python train.py --d_model=448 --experts_per_token=3 --router_score="sigmoid" --head_dim=64 --vocab_size=41965 --rope_base=10000.0 --tie_embeddings=false --parallel_block=false --warmup_steps=74 --final_lr_fraction=0.0 --steps=7300
Below are experts of layer 8 (counted from 0) of a mixture-of-experts language model. Rows are named router (the router's row for the expert), up (a neuron's input weights, with its number) and show model dimensions 224-279. Each number is 128 + 32 x the weight over its row's rms, rounded and kept within 0 to 255. Numbers have three digits each.
After each expert's rows: a language model's description of what the expert responds to. This comes from a sample of Wikipedia text that the model never trained on.

# expert 11
router:165095094084089166169102105139164083090159091126098135157136157162156149096164089100094169094090090171087093093098102166164168142111111161147166105167160096160166160106
up4:092118136114113179146147168119062121193137140120161171081155122159155110131070169090182156084121141106154121193115117064087137179138176134175069105085188158135161151111
up5:127173142132138113131175138131104124175100147117147082095122163128129125137110150157107159093171119131117192130134178110104137152129126148156076087106093104148127115093
up6:114126118135167110117151157127131086108174162088153122141097110154069139169140097173167077087097111034193135132080159081059168103172155083101119151101185085119129094119
up7:137147137111147085126178197173055092112133089107154072052161080095166171143086147104142115157140182170155164190104162104136142130119104093141108065084166139077079148144
up8:090150117119149125137224114171105140087149177179183182116115142055155182215129150145157069079154213137156167159129150127147088102090150113142123096121107159120099145102
What it handles: Clause boundaries, determiners

# expert 35
router:158090096101088178170091105137163091090155092133093142159144162167175154089162086094084156089089095163096094083110095170161156135110108168147170118162177099164162157119
up0:100137159192088134106115081137097179137077124116068089141116137094109132131088138182154145161201187048168101087094133110132105124120156142115107160159136165172091136189
up1:121161115114149065142144127169153120133140151167190073126133143109114127141099114150183109173150114116176187148144123088092115148138141118116087159111144140141122140071
up2:062111123117155198097077099166108117142091119052163186126141151108104134141104078127164091135099126162097096151128133123090180115143174096144148104103130154160110165117
up3:094167134128150103100095170181101099120123163114111088118095127084123083117101168135180155128152166112124070092167096053102075170168091111095176119159121183069116162166
up4:127135114148111083123109180123161175154146145132121130088194163123120116079090118180170065185162173147115144170216104104110123115127131135167125144093099112065136130083
What it handles: Name and word starts

# expert 4
router:166094079085088172160100113159160085091158090142091130160143164160168155087171094103088161092093092159087092093098103165165159136113099167172172108170162099165167156097
up0:114096151072131125122106150149136086158148088103086152098113125165153091147129118198138107152144098131129094148120131079085074151135125152119085100141171134086125205111
up1:207111106140078112119134111095150076110127097129121095162109081103126121133132126118158222132146180113119121131125198122107089146134130175124109068173087156111067165126
up2:093104060163098072152112155194120137136131106080141120087114076072064101116151186118135124147167114092112150112086185103133095125134133132145134149115147108110141103159
up3:100157133153167117185121154135148099221085060145115093158130176139130118127094107161108090111153159125110098106136138124176111140092073156118084151124092137140101134143
up4:129121104152162088101158119115108147116126079172162128134165092127086121117145122108086097112163126102101167130128184110119120094097141064099140192155097169109102076181
What it handles: Table cell separators

# expert 13
router:166081104104094157155083112138164100083162088128092140157144149169168151101168091091087159095090090164090094083094110169168171130119097167146164099156162105169169167123
up4:170179184185135106117185163168149086115099140103132136124084199131076138115152152111140092046164146100181121141118121174070130132165159117089137135108111131104123126184
up5:131129130124185106154162130115138111101120097164104177130092137109112105151129063195134145133170151135160160108175107080085177131106090151150096181070125081130177117140
up6:105169151132155090132131114081079134135104123167156169121116105097159138133104139152160113144200174078128113162125134047123103149122094118108063121143074162131157114133
up7:121124112128089145088123105096088121126117152127140128096127098141136144120115131125184129098158163145220148107155141105085124087152119116059199085119117144151111067124
up8:122166150136156147102147121136102148151092186123193134141102087121098157100104119127139156201125180099134121185118170077083076156149141083079103095196072138106065121132
What it handles: Sentence-opening function words

# expert 36
router:164084101099098162165095102138161091082153096135088140165142156164169142095171084088083155095088097169097090085109105167160147145108119160141176117155171104164171165122
up0:179197136158113070136149099148083121156160080135085122188125108149155115106123156093152054129143169122123097151144111112103125131128163093089068149123128158110114117160
up1:088210133122112084117164118145091052122141079084157165105121146085130076141089109168156130188135139075143127164123160059100099150123179122095156178102118138088098090132
up2:099143144174060120138140105092117120164110154147120114123148088084079128122110124135143103186114089134110163122114164108113174128099137078171058174104147146075141105152
up3:122113149092116121120125145089065135165161147193148172131207110081101065138110165159085109088158169070084157130078125144103136121117150117190171142082091122128110099174
up4:137202142148208124102114171116079202169137170173139131198141068033138100181115169168172143170177131081127159076099142149182144161134135103127175077188131119105138144155
What it handles: Content words after articles

# expert 9
router:167091095103099162155098109155163098098166088140086137164139160172156138092162092098082153096096089161096098087105097167169145139110114164147172125157164094166166167118
up4:164141138152075112166192143120093121066129138113158156170103159116169110166131128126179103145075148112112147147108144073138117079082121133172086141144132118139165117137
up5:111134147149124108084127167170146109146098156171174154156185173141175117193141085071115075115129163172113144136142133131102113119169114130134135140137172090090106126169
up6:103133080122117094114089178191136097114129170111131110119134150138123129125107132151140113097147134125152195119127135100094094121160128136158156136082067072101122127116
up7:120153114163087104145158169161141136101142138122120101110192117099153141115111183150110145083142155098108141158173138137018110111101131118090082157082149161100193145181
up8:152140131097121108121116108068084115093150121116090074092072178110150119081151113185136117117164136155090212093188132137116122153121106166128074132115187110117158121165
What it handles: Numbers and list punctuation

# expert 50
router:178075112113102149161094113130174115086155107138084133157146155186158140101186075109084155114083093159094094082106110181168156133121122167135161114155162090157153171124
up0:069191127126110039159150157109158146179122124169179118111161145116108152115151112084172084122123116151114134104076145076130076100097164142060110174159125115068170109138
up1:113121091165055078101182133171114141123157124132116060095115096119125190114087144135138133127128169144109133115133133147157136164153124099116107228131113106107135142111
up2:083180123083167104119186108116107177182177139107117102147108115150113110126148128114142115154130114195134143123137119115091158114122120064147122161160105100084118074152
up3:133148128118114122100124044133157129142102083144160065154107180092041162158137159168113148174142124129151166079128176148099160131121132147124130128066104139089152140147
up4:117191099176108131150169126128126123179102159163087140097171147144093152149051112111132157113137150051130170127149115123159084179095073078118029158139110126133228115122
What it handles: Given names, years

# expert 51
router:162080107098108156144094111141165103096148094134090134168134162164154140095171078086095157095095091160088091091092109184171147138111119170119164120156177103154159173110
up0:125169103170077157067108193134121163144112123103162148132109101023069141142123089160183122130146171111108143139140148098151142124163123122113098175145108094143080129151
up1:125109102112180126136172124126145141171131111099157149122132063132127085206167135170151166066112105081117156133097122148077099125087078125145153135096076166085176159157
up2:129132087112167103117088151205173150169164155168171078140141104125083107167107141165199122149104141106102142170082103102103126149183151151162083169055128167148094104077
up3:137172129149094108148174173110092174185094199130190119083124111126136103138085134124141138146167148149151161139126160066159091117120099191121106139127088168112131143168
up4:102165222158125065106114131057158118117084132116141151142094068119123163159155114137086119141150145091182144133100181117134117168121143092115068116073124165128153103138
What it handles: Personal name starts

# expert 48
router:164087109098090168155098106134176106089154104126086135157147156175160139097170080098073163106086077160106077090102100185168155145109119174139173122159170105150169170123
up0:105193139109169161121169166146083129117100162150179049167152115125134139137105144128164139128103159132225205121152106102133107168103144158071111173109150129149081116112
up1:136178082140140151125112147093117135150161097128112160046195114171130121121110178125135128120151162110194142155121111128170084150111202165095118118071141120145129156092
up2:149158108127104119142154094127162110165133125107146120132150123094145131163106137145138158142142161047083150139193076122119111160104148123133117183124069104076099104110
up3:138185121126126093103165098173093125158069173122142170053106131163124128148162114161104094151178107088165121161153100096109123131095090049142115112148073130132094145108
up4:086149090135078079097150137187079153135098140129129160104159147111090119104067150105141135175124093100139143202127060094162140129120137080130168088091110194119051097133
What it handles: Heading and name starts

# expert 46
router:186089112108093171159093108144174107081154088142089135154144163177154151096163084101069161103082093167089086092120105172167149138119123174129161109168163101157160172118
up0:100141127175168152148167132069167123140106164121188148133153161172082175081066132136132118142158111116137126136054142094107113116129113125097108103138125124140086063128
up1:109135136157119099123148124119105101076170162081104132183166113183133095138153061181125089131113101102156109128123159083099144077058100150138090107092140126199128147101
up2:076129103109089133112226150141111129111139131083133146102179117155091169137096183138149111096148183132101117108129090135080092109122125219150109104147100120153101155084
up3:172144147202115132058159161146108104146146145172139089077113128144103108104090155117109086105125155121153126158153140131136087079107160072116087103100084087097107131141
up4:079161090151091121057104144112122178088112129146079147196064144106151113125123186093156116068157142145136060168132172154111103132136142152186073138118046174143093153110
What it handles: Function words, table syntax

# expert 53
router:167077109100104151150100115125158101092147101126085132164140157169158140102174087088082161103101081168098091087106109188166150141113113162123182119155168107155160168125
up0:124202100113161126137135145077092163134109107158138148135094116089077106164095115124170121108155121142153110210083150123102115151147106073133121138105106156184163154123
up1:137139073156101122146090117110112147158100105054108152112108109049139147137044161103140155127135137111086186129145135094085128071094115103142113143152057116105141104109
up2:166112120168114110141153141192095106168104096122172156125106124134114068159135190120182088111164115107157134194112143103087097173126178103155109128160092130058108085126
up3:105184147160163106122148132122128127187158068106192135149098113085163073139099189143123107160132115143148117166137127093093155140067118148097093137105152121092146146153
up4:075169161137127110111101147103082108112150104134150154080097098134114121123138219147115052170108220136192110143082135136111083150135170186140150149101116104117115118111
What it handles: Word pieces in names

# expert 28
router:166085100089103164156092108130170099087157077132090125163136153171162144092163082102084158106094084163092094081091110174163164133111100169139165111166164105160171176133
up0:043141132127105109096135136126153116181139155098089181123126141079132156142132143079181129132084124128144135091158110105138138077136115148121168169080147145074146067150
up1:067094131110098077150072147108124126098070105149151152119089078098121114043120141156159173150125189156117178129125091100089188157103099114135166086073142056113124132092
up2:116154144102225084111141113129141168116099130180125102133025123148144134129149124110111184171091108120124152165155114083171141092163128118158085105110140140138139167141
up3:166156125142132120138157099142129095113127108111114111121129085094127049138114170115142128182130061116113150136128173119072160079042159167105120184127176160110116118141
up4:095168144187108109126099131096127118135125163174132125102117122134094141109120085109132144184171145129078170154138099154107098110117165185180121142189109153114160116128
What it handles: Word endings, commas

# expert 8
router:166087107104096168154107092140168114096161099140087141168146155171165142089157092089087156098092087164095091091101098163164159140115116171139165126168166093166162162124
up0:148121165088142083109117065087107159166143090115119100117126123088135111090176192138107148136152108139135163156153109128176160155193075043128144148047085135091139128118
up1:066143164156097156177137156121079105129145167101138116140104131126144131155098107205163157113098093180153153149111166106066099098102091136176140185114135112077138176133
up2:149199145119163133106140152168126110128110142111115112064077119108158143157108092108153115159131192148028117123086114110114145153143151150128146127099101121109114100078
up3:108147154180148118148121145170107132140150157182151102159143041093178145120146124116152122103158130072084204074143181082104123183153142155124164141105096118084111115103
up4:149113151146130094111140153100161164103134116131087032118115099102171081107115170120156114108183218140141110131149102085096188152105157109113110152153110111086116134142
What it handles: Sentence ends, date starts

# expert 5
router:168097084080094167173093102154161088089165093146091144154144173168170161090158098097091163091092088164089096091097099161159158138108101162152171113170165102170171160106
up4:143159115132105098098142072143104073163075117189087140122140100104108169113086151138159105110146133116100202144135153094142143103183130124127052136104105155109147142110
up5:097104132161198115098180109083065109131142074111178152145116100100102116128110129146119085120138123094080137124151139089154137111115098123085124150101117130095163149137
up6:152173109157147114142245171160110096150117112135162119081159098094124113143162127141106123133143100105163139174182181108084119129130146131123150114094150116113119142154
up7:060122139158146102109134163095097157149146121155120104100114103116090118102078156091176123100102151100107150125121154113108109110101077147128117214133087127133148111162
up8:108158100128076135138119168142066131119135122145097073079117179144181103094119179160082161201098133043153146136138144095107120121136123118173150159071144149132169117163
What it handles: Table cell separators

# expert 10
router:168094093096093165163094097133168086088161092137097135162137159157153146090167088104096171106091100169095095089098099162163170142107113160144164112158158099163170160108
up4:110120190123158112128119102100048120112104188134172195081073118128113193117141192137143111134144126148129193121099097135105198108133102156121092123108076108109143116165
up5:145129100072141095156180115113149170158101112138136081110123134121087099099158142180116130147165119152168130167123130087122127125084129146116106151119108190110113068153
up6:139176144169200128125134133140078171151086178092125090115137135085103089119102154149204130142212110092189168181129144082125103177094138094188120125133074137176117100090
up7:172178121120126166096064160124097123179100081122131097179160182120126132148119173134133053126157138106102171116115229133182085132179159116116129107099144159182086117147
up8:150151156129135109120110114092198100161146152172129134148164100113136098105082088135165146065201109185121159117162141112160126104149142106130096088126084065137108120102
What it handles: Mixed tokens, tables

# expert 12
router:155101091098088170162096105143164085087165100138091147151138163165171163087162088092084161089089084157084096092106101165164166133121117165147168100171154099171170154111
up4:078153147112132121135152127114137114131108165116159138101154163111115111122107178139136119088147156147169119149145128096137153088167080121130113151107130166129138114114
up5:119155181177149113125129094088075100177118102148182108127187120138142090157115075164171117146147115108146164162169152111090157098072153078138085166159096147132094105123
up6:099135135183135132120178139069148163119130121160140121075118180153086130165079190138148120148078171099137123154155144073120112125108114129121175106126173148095108050171
up7:147160147112093072118086122136180090153124068077160057138102110152131083139156113192180138142062140139103136105103127100162086186102153132156130144088109115127153086137
up8:085153155111067049155085165168102110117149144080166146107162105043173116088097093080179059141088134134103184133106120086189183105068129113129127123083128148099129100146
What it handles: Articles and list commas